config.toml
d_shared_expert = 0
moe_layers = [2, 3, 4, 5, 6, 7, 8, 9, 10]
routed_scale = 1.0
positions = "rope"
rope_base = 10000.0
tie_embeddings = false
init = "uniform"
init_std_qkv = 0.0264
batch_tokens = [65536, 131072, 196608]
Below are experts of layer 4 (counted from 0) of a mixture-of-experts language model. Rows are named router (the router's row for the expert), gate (a neuron's input weights, with its number), up (a neuron's input weights, with its number), down (a neuron's output weights, with its number) and show model dimensions 64-127. Each number is 128 + 24 x the weight over its row's rms, rounded and kept within 0 to 255.
Before each expert's rows: "comes after" lists some tokens at least twice as common just before its tokens as in all text. This comes from a sample of Wikipedia text that the model never trained on. Tokens count by the router's weight.

# expert 20
comes after: ",", "s", "ed", " did", "ing", " moved"
router [107 144  80 138 121 145 135 117 141 159 146 133 149 133 121 109 109 123 137 182 138 162 146 153 101 105 137 128  89 159  85 145 137 149 119 104 124 137 153 120 123 132 129 121  72 143 139 155 168 133 115  96 112  80 168 107 121  84 101  76  94 180 151 108]
gate0 [158 119 106 127 136 121 164 156 117  87 152  72 170 131 134 130  93 114  75 150 126 114 164 119 134 115 109 134  96 122 154 156 108 132 134 115 158  79 158  88 117 105 140 158 157 107  97 133 153 115 154 131 145 147 146 128 111 163 142 125 163 125 135 118]
up0 [173 138 112 127 142 159 110 132 151 118 155 105 163 146 147 142 124 135  72 155  92 106 157 133 146 151 136 109 133 138 146  99 101 109 121 139 133 113 172 125 146 138 152 145 138 124  79 132 124 143 126 129 114 128 160 159 118 146 121 127 166 115 126 115]
down0 [104 146 116  97 111 101 121  77 151 103 140  88 131 100 153 162 172 139 162 139 128 128 136 103 162 117  74 132 115 146  98 101 143 130 142  81 145 132 109 128 136 111 140 157 113 101 137  95 125 115 130 116 132 149 121  87  91 112 161 142 139 128 153 119]
gate1 [127 104 139 153  97 152 118 159 127 152  95 118 194 125  88 127  79  91 123  99 129 125  94 111 117 157 143 137 129 175 154 118 130 127  94 125 147 140 116 169 177 135 139 124 132 120 101 139 145 159 120 118 121  93 148 119  56 148 105 144 146 136  95 152]
up1 [131  90 134 145 150 108  93  76 102 120 105  88 132 148 110 178 116 115 134 152  89 120 153 112 130  97 139 110  73 104 118 138 173 107 153 118 120 147  94 136 113 107 124  86 139 118 173 138 123 159 109  94 154 141 114 151 141  73 130 155 106 123 144 140]
down1 [120 132  96 117 122 139 115 115 145  67 107 105  92 144 131 114 132 152 112 114 136 108 112 160 151 124 104 127 146 106  92  99 142 134 128 125  94  95 152 107 142 125 141 119 104 149 120 135 147  79 139 139 128 100 104 133 149 118 131 119 138 107 164 133]
gate2 [109 134 102 177 132 110 164 142 100  77 131 146  99 134 135 117 129 141  99 161 119 127 116 150 133 150 126 140  90 152 108 112 147 105 141  98 148 137 158 161 107 107 122  90 124 131 190 156 124 116 112  91 138 147 212 114 140 156 141 140 147 156 114 102]
up2 [122 136 108 152 152 120 133 167 129  75 137 169  97 117 149 107 107 128  86 161 113 111 120 137 133 124 137 146 103 123 110 119 160  94 147  92 143 109 153 146 110 107 108 100 112 130 153 184 121 116 100  95 125 123 180 120 121 158 112 157 155 141 129  95]
down2 [187  94 127 109 113 120 118 132 113 146 115 122 120 120 152 182 111  99 129 177 133 152 142 142 131 136 150 157  93 128 142 132 130  84 130 129 136 101 119 143 115  88 106 111 116 151 117 146 141 147 108 136 163 115 185 138 121 132 128 141  99 121 132 112]
gate3 [105 128 117 108 146 137 120 131 138 128 133 156  92 132 134 122 100 165 151 130 101 113 133 158 118 138 104 118 120  88 131 143 115 129 118 128  93 146 115 104 158 147 151 134 149 145 143 145 126  96 125 113 130 138 147  67 144 150 165 142 150  96 126 127]
up3 [129 123 109 173 105 139 129 114 132  96 126  71 129 105  98 150 164 116 123 129 154 137 122  75 114 153 112 132 103 139 140 147 120 122 166 121 131 100 105 131 114  99 115 149 107 115 129 113 112 165 124 164 123 124 138 139 142 116  96 143  87 127  96  93]
down3 [133 122 130 125  86 140 149 103 113 141 109 130  87 127 140 134 132 112 139 136 155 141  90 153  91 148  78 104 175 161 133 124 141 140 108 108 103 134  97 125 142 135 157 161 143 103 104 135  92 136 138  95 132 155  94 128 130 182 140 120 145 124 133 110]
gate4 [112 102 103 132  98 123 139 131 107 104 153 173 103 115 118 112 110  72 139 129 123 142 101 117 132 168 102 131 146 116 106 181 123 120 133  99 128 129 130 186 106 136  82 113  85 148  81 131 124 158 143 138 121 137 116  93 124 128 166 140 136 157  55 153]
up4 [117  99 135 134 136 180 105 120 127  91 162 117 131 124 129 126 144 153 109 136 140  82 132 136 115 124 146  84 150 124 104 137 114 145 110  97 134 115 124 108 145 134 156 121 109  74 143 132 186 116 143 119 136 109 129 137  90 106 144 115 167 144 104 119]
down4 [138 142 135 121 136 139 160 156 107 179 167 128 140 144  87 113  89 134 142 121 152 179 153 141 106 153  93 135 130 150 140 132 122 139 141 151 127 109  86 136 131 139 151 118  96 138 145 143  75 124 141 116  91 143 127 105 142 158  91 153 100  93 169 151]
gate5 [ 80 103 145 101 161 125 126 111 153 118 136 131 129  93 121 125 117 179  90  78 123 131 157  96 122 119 112  90 144  92 123 158 135  77 150 126 105  95  97 136 109 116 133 143 109 158 164  98 102  81 146  98 128 122 102 118 125 166 129 127 145 124 161 135]
up5 [109 121 129 109 158 132 102  84 179  93 131 146 101  99  88 123 101 150 123  54 106 143 156  75 111 112 134  95 148 119 123 178 116  76 140 109 110 120 131 108 101 146 152 132 147 153 141 111 111 107 137  66 125 100 114 117 121 170 119 163 123 115 131 130]
down5 [109 126 127 159 135 151 111 100 182 143 120 134 156  89 129 149  99  92 158 142 173  95 112 105 135 111 127 103 156 149 152 135 131 115 149 128 144 149  57 162 144 137  87 104 131  90 132 152 138 178 141 124 118  97 116  84 158 152 125  97 130 106  93  86]
gate6 [149 118 180 116 149  92 170 131 175 150 127 134 142 146 116 140 165 144 100 166 138 134 140 129 110  79 139 168 164 104 142 111 145 130  92 175 134 137 115 136  54 134 140 155 145 118 113 143  84 144 154 150 125 150 186 116 131 158  84 134 108 122 132 141]
up6 [130 113  86 184 107 160 114 146 115 123 142 104 100 103 129 142 114 118 139 123 132 120 103 119 125 158 110 130 105 171 133 150 152 109 148  86 140 114 112 104 191 101 101  74  97 117 126 105 188 116 100  81  94 120 104 130 125 137 162 143 128 165 127 103]
down6 [115 114 107 127 142 149 139 162 129 141 146 143 133  92 135 155  92 114 108 107 104 163 123 123 111 139 133 140 132 138 104 114 143 163 142 152 140 127 146 105 164 113 109 155 121 134 102 152  93 158  92 146 142 139 150 124 109  86 141 110 103 176 114 152]
gate7 [123 122 152 139 122 124 135  73 119 169 145 109 127 121 127  97 108 131 111 129  89 134 176 155  97 150 125 137 139 140 168 105  99 159 148  97 138 180 118 165 153 105 140 120 149 122 150 147 123 121 121  93 125 159 137 129 122 120 100 122 109 103 177 125]
up7 [139  94 125 117  79 124 126 125  96 157 129  84 149 114 116 118 116 114 124 100 102 168 141 142 125 156 114 167 107 109 143 133  94 129 132  86 157 174 125 141 147 112 139 132 160 163 157 157 127 131 129 113 141 125 116 119 133 118 122  82 122  94 173 115]
down7 [ 92 115 144 104 113 122 165  88  97 115  97  97 166 124 116  91 114 105 114  91 134 141 114 168  92 153  90 146 166  99 173  81 139 103 130 132 116 171 124 125 119 147 122 140 148  96 150 108 134 106 157 107 131 144 116 169 126 120 148 129  94  84 193 120]
gate8 [100 117 139 131 113 139 166 153 114  86  97 131 146 128 149 115 150 120 143 111 151 137 128 116  90 123 102 130 128 151 165 153 111 112 144 159 134 151  87 160  98 113 118 134 108  91 165 111 110 124 102 111 142 138 143 114 149  80 121 141 128 108 106 175]
up8 [150 153 170 162 148 164 156 163 151 142 102 159 138 115 159 131 112 143  95 138 127 112 119 114 145  80 125 132 146 103 158  93 154 121  95 133 138 125 118 153  85 139 137 155 143  89 155 159 120 122 141 124 154 136 143 125 155  71  94 153 146 128 180 127]
down8 [161 208  97 123 114 103 142 123 170 129  86 156 168 133 119  93 111 139 109 120 123 136  96 148 108 149 118  86 112 111 101 115 120 121 145 110 154 155 133 102 117 144 120 142 101 102 116 185 160  91 110 138 108 171 126 180 107 108 177 165 141 127 132 136]
gate9 [133 119 115 143 102 137 132 129 115 159 126 114 132 127 124  71 103  95 130 112 109 135 117 107 133 125 120 135 105 166 137 148 138 138 102 138 126 129 145 118  74 144 106 178 121  95 125 123 161 112 159 126 140 156 163 153 109 143 151 144 145 128 151 103]
up9 [136  97 113  90 177 124  98 133 105 153 119  97 135 175 141 140 152 156 111 167 129 131 158 148 155 185 123 126 139 143  90 164  75  92 138 124 137 113 137 128 178 116 128 129 122 135 120 137 158 106 116 127 121 150 121  82 158 123 150 109 143 169 121 130]
down9 [ 94 102 168  96 121 128 125  97 123 147 139 162 121 160 134 155 103 158 109 145 108 150  82 145 105 130 126 110 127 170 117 125 101 139 123  97 123 132 187 126 150 110 114 117  82 113 123 151 132 134 145 140 134 109 136  83 142 105 125 100 145 151 145 127]
gate10 [173 139 121  99 122 105 125 121 123 126 151 123 110 179 142 137 145 105 128 169 116 135 143 140 125 187 128 148 126 108 178 126 137 147 121 115 148  94 171 126 148  66 121 127 175 142 145 124 125 172 144  97 120 107 164 149 135 110 145 114 121 142 105 160]
up10 [129 128 146 149 133 162 114 142 108  95 113 127 137 125 107 135 136 110 126 121 122 127  92  77 135 107 131 101  98 101 120 101 134 114 118  85 157 167 129 107 121 172 163 149 105 148 108 137 156 145 101 126 148 109 106 115 119 143 150 149 121 110 157 106]
down10 [112 114 129 126 133 138 136 113 144 162 115 135 128 152 127 147 156 109 163 143 109 115 118 164 148 147 137 138 142  42 123 106 102 117 128 145  97  90 131 164 148 106 128 154 203 102 152 125  90 111 125 135  84 163 126 110 125 143  92 155 110 179 128 117]
gate11 [ 87 134 104 141 132 132 138  79  86 112  81  82 122 125 134 169 132 146 129 100 131 113  81 125  98  91 110 103  96 141 125 122  93 111 115 123 138 150 138 115 133 123 154 151  82 144 133 138 132 132 105 139 111 121 134 179 104 120 107 160 132 104 116 120]
up11 [ 93 130  98 128 132 144 130  62 118  84  71 128 119 119 163 138  95 150 125 119 127 115 105 109 116 124 132 110  92 153 117 124 130 127 144 125 110 145 123 117 131 102 146  94 124 131 121 101 178 147  86 131 122  99 126 166 143 106 124 126 131 107 123  96]
down11 [129 138 117 132 118 151 119 155 170 116 157 143 145 142 168 150 111 134 144 158 122 164 135 128 136 156 117 124 136 174 174 117 119  92  87  83 107 177 124 139 125 106 164 121 132 155 105 146 127  98 111 150 124 152 105 142 107 147 130 128 114 166 109 133]
gate12 [116 129 141 156  84 115 144 156 126 108 128 104 159 106 142 165  92 111 102 137 120 125  99 160 128 103 127 119 105 115 149 178 157 100 126 108 107 192 129 133 140  97 157 165 149 145 122 112 131 180 143 139 120 121 119 117  99  98 104 113 120 124 187 136]
up12 [117 140 117 104 136 132 132 165 120 142 128 109 105  99 145 129 118 160  84 126 124 135 107  96 150  70 104 121  87  95 127 118 130 167 136 145 122 154 197 147 147 148 138 119 115 155  72  91  99 173 109  94 105 125 131 153 131 177  92 143 119 140 118 111]
down12 [116  74 134 168 146 147 139 127 105 131 158 135 142 126 144 151  99 122 118  72 156 111 157 167 104 110 126  79 138 123 140 121 171  93 121 140 139 137 106 132 125 136 148 124 132 107 121 162 135 159 160 146 129 103 150 155 115 129 101 124  92 129 121 100]
gate13 [148  93 130  96 106 122 164 127 144 105 109 156 113  93 123  86 129 140 124 138 148  94 144 127 141 131 141 118  98 141 131 190 173 142 126 156 113 143 157 111 134 144 115 112 146 154 102 100  92 123 143 132 115 138 136 166 130  95 131 158 155 115 125 150]
up13 [ 83 152 110 185 125 121 109 135 115 156 140  92 154 112 133 159 143  93 143 114 133 144 114 123  99 173 104 133 119 114 131  87  81 107 167 111 150 110 125 131 152 118 109 147  97 104 131 166 152 145 113 121 131 118 109  82 140 137 119 136  99 162 113 151]
down13 [128 111 151 122 115 111 132 126 106 153 109 106 141 104 134 154 135 116 124 146 120 132 132 140 110 154 154 130 145 129  78 144 152 123 198 103 108 128 123  99 132 108 167 129 140 125  93 155 118 138  95 126  98 107 160 146 111 149 117 105 124 143 139 133]
gate14 [136 121  90 156 120 158 132 117 120 183 132 141 174  86 110 143 125  64 141 129 178 112 117 111 114 116 139  97  85 174 122 149 118 138 112 138 124 122 100 155 147 122 144  98 133 129 153  58 101 104 105 150 123 137 149 118 166  81  97 102 132 197 164 148]
up14 [132 130  97 130 130 150 133 158  99 141 143 146 167 119 121 154 134 105 132 142 182  96 131 112 104 125 156 108  88 183 122 123  94 142 112 165 133 123 109 175 170  96 142 160 163  95 163 108 107 124  78 132 135 126 127 102 159 110 136 100 132 167 150 137]
down14 [ 62 128 126 120  89  99 114 101 143 124 166 122 153 110 124 150 142 157 143 135 154 135 168 137 140 111 118 111 135 138 128 141 135 115 108 117 142 123 126 125 107 101 145  71 133 146 142  83 160 124 132 203 140 144 131 151  85 121 140 102  95 133  92 140]
gate15 [166 111 138 154 116 136 126 137 151 161 110 139 101 133 138 121 163 102 123 150 163  86 138 158 140 146 123 111 153 172 131 169 147  72 151 148 128 116 109 155 148 126 121  94 102 160 151 150 104 170 124 126  93 136 125 138 127 120  98 101 107 110 119 150]
up15 [170 115 124 168 120 146 135 155 100 115 122 144  94 122 169 125 136 160 123 105 135 138 148 119 178 155 127 135 139 116 120  84 126 119 161 127 134 145  92 116 108 161 125 135  86 152 135  96 103 161 135 133 142 131 122 164 150 107 109 121 108 118 146 103]
down15 [ 78 149 166 101 137 146 119 168 123 125  78 146 117 101 140 135  94 131 110 134 138 159 103 120  94 213 164  99 134 140 120 146 134 118 125 136  83 111 110 126 119 114 122 111 120 161 157  87 107 134 140 122 166 112 128 138 134 156  87 130 160  98 104 125]
gate16 [ 77 111 122 102 139 111 149 114 107 137 156 113  92 154 123 130 120 158 132 123 102 162 134 127 130 110 156 100 128 123 127 130 113 143 149 117 160 150 145 107 109 116 165 140 162 172 171 163 128 142  99  98 117 154 132  95 120  96 151 120  85 136 134 111]
up16 [133 179 110 149 106  88 111 122 138 138 103 123 132 122 106 129 114 159 150 137 119  84 166  89 149 145 138 143  95 133 115 127 115  95 115 104  97 137 144 134 165 107 133 113 103 108 119 123 147 113 122 125 185 136 123 150 101 143  95 101 175 151 132 159]
down16 [129 128  95 141 114 134 120 156 130 100 123 150 142  95 145 102 206  95 152 159 155 106 140 130 138  95  99 181 119 126 103 124 171 108 118 137  94 108 184 132 116 149 136 138 124 141 114 103  98 117 134 174 114 100 127 114 117  96 100 117 114 105 162 124]